{"d_shared_expert": 128, "activation": "gelu", "normalize_top_k": true, "balance_loss": 0.0198, "head_dim": 64, "positions": "rope", "init_std_o": 0.04, "lr": 0.0107, "decay_shape": "exp", "seq_len": 256, "doc_mask": true}
Below are experts of layer 9 (counted from 0) of a mixture-of-experts language model. Rows are named router (the router's row for the expert), up (a neuron's input weights, with its number), down (a neuron's output weights, with its number) and show model dimensions 0-127. Each number is 200 + 30 x the weight over its row's rms, rounded and kept within 0 to 999.
After each expert's rows: a language model's description of what the expert responds to. This comes from a sample of Wikipedia text that the model never trained on.

# expert 26
router,178,171,230,241,213,161,213,211,174,233,209,159,208,214,178,190,232,164,210,223,152,231,206,166,184,208,173,233,151,229,224,200,154,234,173,204,205,205,218,163,170,190,243,206,197,209,187,234,189,222,214,183,179,265,179,163,227,159,165,187,202,157,212,200,185,207,179,193,177,227,207,235,142,173,164,205,202,162,205,112,153,171,200,196,213,184,202,273,192,211,234,191,216,190,206,194,178,228,162,241,186,194,203,152,166,234,175,189,151,181,265,169,231,222,233,219,259,216,221,268,183,211,195,207,179,184,109,182
up0,199,230,166,170,167,229,190,164,235,200,269,203,179,220,205,221,176,190,181,268,209,172,218,186,194,193,184,169,190,226,243,184,181,183,222,243,255,183,245,202,236,182,211,211,181,228,255,200,139,178,245,172,152,240,273,174,183,223,146,181,200,219,231,186,206,214,178,199,186,169,218,166,158,196,150,263,146,202,216,139,157,209,257,200,194,216,221,201,205,156,216,173,203,155,209,217,176,233,163,244,208,192,173,248,185,197,187,188,185,183,179,166,215,224,223,176,179,231,221,195,240,268,171,178,214,199,172,179
down0,220,240,211,192,215,241,196,187,200,182,213,174,170,234,204,194,175,206,190,208,175,229,177,256,209,187,188,257,183,235,188,225,223,197,230,186,163,145,196,210,271,206,230,214,219,145,237,199,152,214,182,169,249,160,165,193,178,213,220,166,202,177,230,153,184,193,130,150,210,207,177,223,169,223,228,196,256,190,156,190,197,221,212,205,166,194,230,249,185,141,214,203,194,168,166,170,183,201,195,196,219,207,185,223,128,186,194,197,273,188,216,248,211,231,189,133,215,239,179,240,239,169,193,170,271,246,191,202
It responds to: Sports and infobox words

# expert 18
router,166,222,228,246,193,144,190,200,185,185,181,186,220,175,258,217,188,192,209,210,179,210,214,207,187,187,189,196,215,212,216,195,175,205,190,184,183,167,202,110,175,209,214,207,197,221,136,193,205,180,228,170,188,230,254,186,250,213,176,182,202,223,186,281,199,198,151,207,286,213,207,160,176,175,185,244,205,198,211,155,194,230,171,206,192,147,229,284,214,189,246,131,188,257,213,205,190,195,203,239,170,177,158,186,145,173,189,171,149,170,202,165,242,196,173,208,190,169,197,234,230,237,242,191,184,191,159,208
up0,145,206,198,193,205,117,187,196,186,181,210,168,216,182,181,216,227,165,240,205,166,195,190,222,183,182,192,234,245,229,185,214,179,225,189,220,182,177,220,202,207,188,190,204,192,194,194,176,207,249,210,153,203,187,175,202,218,236,209,257,177,242,185,188,195,205,169,207,219,222,167,171,172,252,213,203,182,166,213,194,189,237,130,184,265,184,248,195,239,174,177,171,200,231,179,244,182,217,162,193,144,244,172,249,201,187,206,205,150,125,193,200,283,180,243,179,207,219,293,244,181,242,188,214,170,154,178,195
down0,171,137,192,206,193,204,160,229,231,222,196,181,175,152,218,220,210,197,190,173,255,176,202,227,197,214,215,188,284,246,157,210,210,160,225,216,109,193,197,184,181,216,261,222,214,200,175,178,210,212,199,228,159,234,271,248,193,195,169,191,181,230,190,172,257,214,177,203,173,185,200,252,221,225,188,182,256,209,212,147,206,206,205,178,206,286,218,200,201,203,147,201,226,181,218,229,192,224,189,214,137,219,173,182,189,128,215,175,200,188,220,201,210,171,255,172,148,201,250,207,167,181,207,188,188,192,184,197
It responds to: Verb stems and endings

# expert 48
router,170,225,186,207,245,232,191,254,211,248,165,182,233,177,219,224,236,178,161,219,168,212,201,194,127,213,171,198,214,245,225,225,177,176,204,213,207,203,204,175,182,192,221,231,202,236,148,215,222,223,208,235,158,200,215,142,190,192,209,242,247,218,150,179,181,223,163,248,249,191,246,221,262,177,190,179,174,175,166,152,196,216,182,199,261,109,194,202,209,224,233,211,169,246,179,196,195,180,180,202,133,206,188,156,213,190,187,155,154,223,241,207,205,233,189,250,179,230,157,222,183,254,177,192,205,185,199,204
up0,188,249,230,237,240,226,138,224,182,192,190,181,170,181,210,195,178,218,116,176,169,200,158,233,171,137,232,239,206,198,223,158,172,194,232,173,207,191,206,221,143,232,153,179,189,182,184,164,178,169,216,191,178,213,204,125,244,211,145,223,189,216,193,234,148,241,227,200,185,220,225,226,188,238,176,181,199,212,166,219,234,163,147,246,258,160,248,212,185,218,224,200,186,202,176,179,226,181,249,229,181,193,227,201,193,230,184,161,199,224,224,170,219,242,195,178,169,187,221,249,206,216,155,229,192,228,160,233
down0,197,173,230,208,166,203,226,149,234,234,184,171,228,203,214,168,196,174,210,209,250,188,173,189,212,220,160,208,216,235,155,209,222,216,185,251,203,208,176,190,230,182,254,256,197,230,215,205,206,190,170,194,193,170,210,281,215,177,214,154,206,192,209,145,158,193,155,274,226,172,145,187,254,238,184,196,190,200,257,225,254,208,240,149,189,178,186,196,205,185,223,179,179,220,231,165,209,165,186,154,199,179,167,178,214,188,186,207,206,213,155,189,125,210,195,237,196,221,206,196,188,180,251,204,236,178,238,106
It responds to: Table and sentence starts

# expert 49
router,161,243,208,224,196,189,175,208,179,207,173,223,193,200,190,234,225,192,176,189,221,244,201,186,164,245,188,197,272,194,248,227,178,160,185,221,227,185,220,233,152,186,179,203,195,214,224,174,194,205,164,150,223,229,204,198,183,173,170,198,208,258,175,208,96,226,189,219,236,190,203,235,195,167,225,221,193,125,240,149,185,234,182,153,180,188,236,179,210,228,198,184,137,216,204,173,175,226,163,201,205,175,239,217,165,226,187,172,215,173,243,206,226,180,184,206,217,207,157,241,202,269,205,217,145,124,164,227
up7,141,213,218,216,181,173,181,185,175,178,157,225,199,233,214,216,193,197,178,141,189,213,149,222,187,241,255,186,258,213,244,206,173,182,187,165,225,197,177,248,143,188,206,204,173,173,153,166,209,204,194,241,163,194,176,194,223,217,192,184,216,183,181,194,161,240,137,227,213,200,218,220,205,207,212,235,206,210,218,202,178,223,195,172,203,193,253,172,186,224,288,140,241,164,232,155,175,216,144,217,232,222,186,233,191,256,252,200,210,208,138,226,231,171,263,207,168,198,179,218,214,254,192,208,179,230,158,213
down7,245,249,198,200,182,185,179,220,188,195,237,185,148,207,206,222,260,164,236,185,259,142,172,135,201,166,229,184,176,208,188,215,199,247,197,180,189,209,235,207,177,197,167,221,203,171,260,177,172,216,207,234,207,164,163,186,188,262,137,189,201,168,217,171,177,150,233,175,268,227,233,201,178,178,209,180,191,156,190,221,208,225,194,211,119,209,197,164,190,213,197,162,236,144,220,182,211,175,212,274,203,161,204,231,173,206,216,152,212,201,196,193,220,228,194,228,214,219,189,221,247,235,220,214,197,247,254,171
It responds to: Inner o-syllables

# expert 13
router,214,231,221,237,220,208,199,230,176,191,192,222,195,145,212,199,178,158,161,204,161,228,259,187,240,276,229,188,196,229,204,225,247,192,194,168,206,214,202,175,158,218,180,216,222,226,137,229,211,241,156,174,191,253,201,181,192,163,172,227,188,253,141,195,180,184,200,226,207,246,219,183,190,153,219,188,228,159,220,118,212,175,170,176,209,156,219,238,166,243,235,186,133,213,239,176,203,186,199,203,259,209,223,244,171,241,167,175,164,228,207,198,235,188,188,190,228,217,169,202,200,246,219,224,160,156,183,201
up0,175,168,191,220,220,185,222,178,173,257,186,210,202,174,202,173,186,132,190,182,186,194,167,211,186,240,195,208,163,251,180,205,207,193,181,180,196,173,227,214,191,189,208,171,182,225,194,254,194,242,224,167,209,228,217,158,257,214,249,202,213,195,201,216,189,253,186,144,218,205,205,202,229,203,231,120,212,145,190,193,135,181,220,187,212,198,214,182,222,238,182,200,176,201,194,153,276,213,222,185,190,170,235,283,175,225,177,249,194,199,226,196,224,173,195,197,141,214,145,244,197,251,217,281,165,239,182,217
down0,202,203,187,264,165,209,207,195,159,252,193,171,198,208,208,264,159,164,189,152,176,175,181,191,209,124,200,167,173,189,231,231,220,234,154,159,223,222,226,241,165,187,202,217,220,151,193,229,212,181,237,195,221,218,203,213,199,213,192,161,202,223,186,203,201,185,232,202,154,191,182,244,176,172,241,183,250,183,210,168,166,126,234,157,204,220,178,237,140,171,288,186,182,184,216,190,206,166,207,248,171,248,198,195,229,242,214,240,194,189,224,160,226,145,244,201,193,159,198,230,211,209,202,205,241,242,219,199
It responds to: Bo-/bo- syllables, table cells

# expert 10
router,158,212,229,258,224,199,188,172,232,258,202,230,234,169,214,212,225,168,186,252,234,235,223,146,208,179,153,144,219,195,184,161,186,193,162,170,202,211,206,196,166,225,264,257,158,165,185,167,177,247,169,143,184,197,195,217,223,237,180,183,184,187,202,179,121,209,153,212,245,223,218,195,228,170,220,172,192,212,230,160,143,211,189,189,237,212,256,218,154,171,257,163,194,184,193,215,207,202,134,243,220,192,224,203,196,173,168,208,203,214,200,210,206,218,206,213,207,195,228,187,225,201,233,247,212,129,197,214
up4,201,202,201,179,225,235,236,241,149,214,156,163,219,161,180,202,286,201,205,184,177,206,228,196,205,154,136,222,239,159,246,211,161,143,148,170,165,235,256,192,237,190,223,223,171,211,204,194,218,178,215,173,186,212,201,250,211,206,248,161,172,231,222,177,187,210,211,210,215,186,230,181,291,196,200,168,173,219,205,188,215,218,207,193,216,208,190,200,142,226,214,170,219,209,215,229,244,194,166,179,109,201,192,251,203,184,227,194,180,194,173,206,225,183,186,227,187,235,242,120,229,213,199,168,197,183,179,195
down4,223,215,214,218,190,201,191,192,167,218,216,213,186,184,198,150,201,162,146,240,162,196,180,197,189,222,195,173,184,234,168,221,240,185,209,166,230,193,178,146,206,169,199,247,199,204,207,250,213,173,184,186,272,237,217,107,142,231,217,222,210,203,198,189,217,186,258,223,191,135,212,215,177,212,204,204,244,310,186,189,205,267,179,206,199,199,238,257,196,259,199,151,201,171,199,155,185,202,214,189,228,192,190,169,156,159,181,237,224,248,187,224,203,218,237,171,202,176,168,172,217,171,190,171,205,214,179,200
It responds to: Foreign name pieces

# expert 58
router,191,230,216,257,235,155,176,183,253,198,191,191,220,208,184,217,205,149,198,196,170,229,179,142,184,195,185,237,202,189,198,195,159,203,152,179,261,180,222,189,191,219,244,230,214,226,179,185,240,277,147,190,186,238,209,202,213,162,188,220,226,247,139,193,178,220,240,176,258,215,246,167,214,206,200,204,160,199,178,164,186,168,181,196,227,145,210,186,196,227,218,136,171,236,196,203,230,142,207,195,179,207,211,210,211,204,192,188,171,199,239,172,229,237,196,256,216,197,204,218,187,278,255,167,205,124,209,203
up1,187,210,220,196,232,150,173,232,225,207,209,135,235,217,181,199,220,218,168,155,240,158,201,232,204,167,155,201,211,217,176,182,214,191,205,207,165,216,193,201,168,219,191,201,210,274,201,204,265,192,151,182,155,233,174,234,210,221,224,188,177,190,182,135,234,192,214,214,261,198,222,185,207,206,220,210,148,191,198,182,188,191,141,179,205,182,207,274,206,194,179,207,196,241,148,128,195,198,214,204,187,204,204,181,180,191,167,273,171,229,215,210,225,211,232,194,192,270,235,267,205,215,252,194,123,167,220,216
down1,203,240,239,165,196,205,199,182,236,207,197,239,193,185,186,199,215,188,140,186,241,187,182,208,240,163,202,142,202,211,229,212,217,215,235,277,187,248,171,207,203,192,177,177,224,175,176,193,204,222,189,200,217,192,190,182,226,123,191,232,194,236,276,247,170,208,190,171,174,198,173,173,208,285,112,223,229,201,212,178,195,229,176,209,158,184,215,165,212,208,191,208,203,169,234,204,186,231,291,157,182,203,230,190,209,144,202,168,220,190,212,180,168,156,187,166,239,194,209,216,141,213,219,189,243,191,238,177
It responds to: Prepositions and table pipes

# expert 4
router,196,143,237,191,208,188,215,204,193,176,205,188,204,196,198,223,193,151,234,229,171,203,227,149,178,206,185,187,261,297,181,166,217,203,156,261,203,172,206,208,175,233,228,238,238,228,216,185,216,231,202,241,179,212,199,141,203,189,172,238,237,224,201,188,173,212,164,295,259,248,212,196,176,186,204,199,185,218,147,184,174,158,196,162,230,166,210,180,163,201,258,179,223,189,250,204,217,191,158,236,196,191,213,216,158,155,210,197,163,215,222,175,243,238,199,210,199,175,228,240,243,224,182,205,159,155,187,204
up1,196,199,239,216,185,194,229,222,183,199,176,187,158,243,198,225,145,144,153,172,185,210,172,203,223,251,227,214,213,164,243,158,216,138,186,205,190,198,164,220,196,245,218,243,199,178,185,185,267,218,219,229,173,231,217,179,233,246,144,210,196,188,208,185,178,202,161,228,208,207,161,168,184,205,169,262,217,208,203,133,186,251,210,216,231,202,264,157,180,229,251,180,171,156,226,162,197,179,203,188,183,198,246,220,210,161,219,168,179,200,128,172,190,243,208,199,206,233,207,235,243,207,230,154,228,162,178,235
down1,184,195,205,153,199,228,189,216,211,188,222,220,196,215,179,143,161,231,190,146,213,133,229,228,234,202,217,212,163,171,138,191,211,194,203,174,185,246,188,187,258,158,199,186,201,199,182,172,231,202,180,227,234,258,163,139,206,205,216,218,172,227,248,164,232,208,220,192,146,187,199,207,174,190,201,258,259,192,219,170,250,177,209,162,219,190,212,198,201,246,197,246,179,165,211,215,186,200,250,205,219,215,141,264,214,164,197,224,228,144,254,175,227,236,214,187,190,217,152,194,187,203,134,192,223,224,157,236
It responds to: Table cells and numbers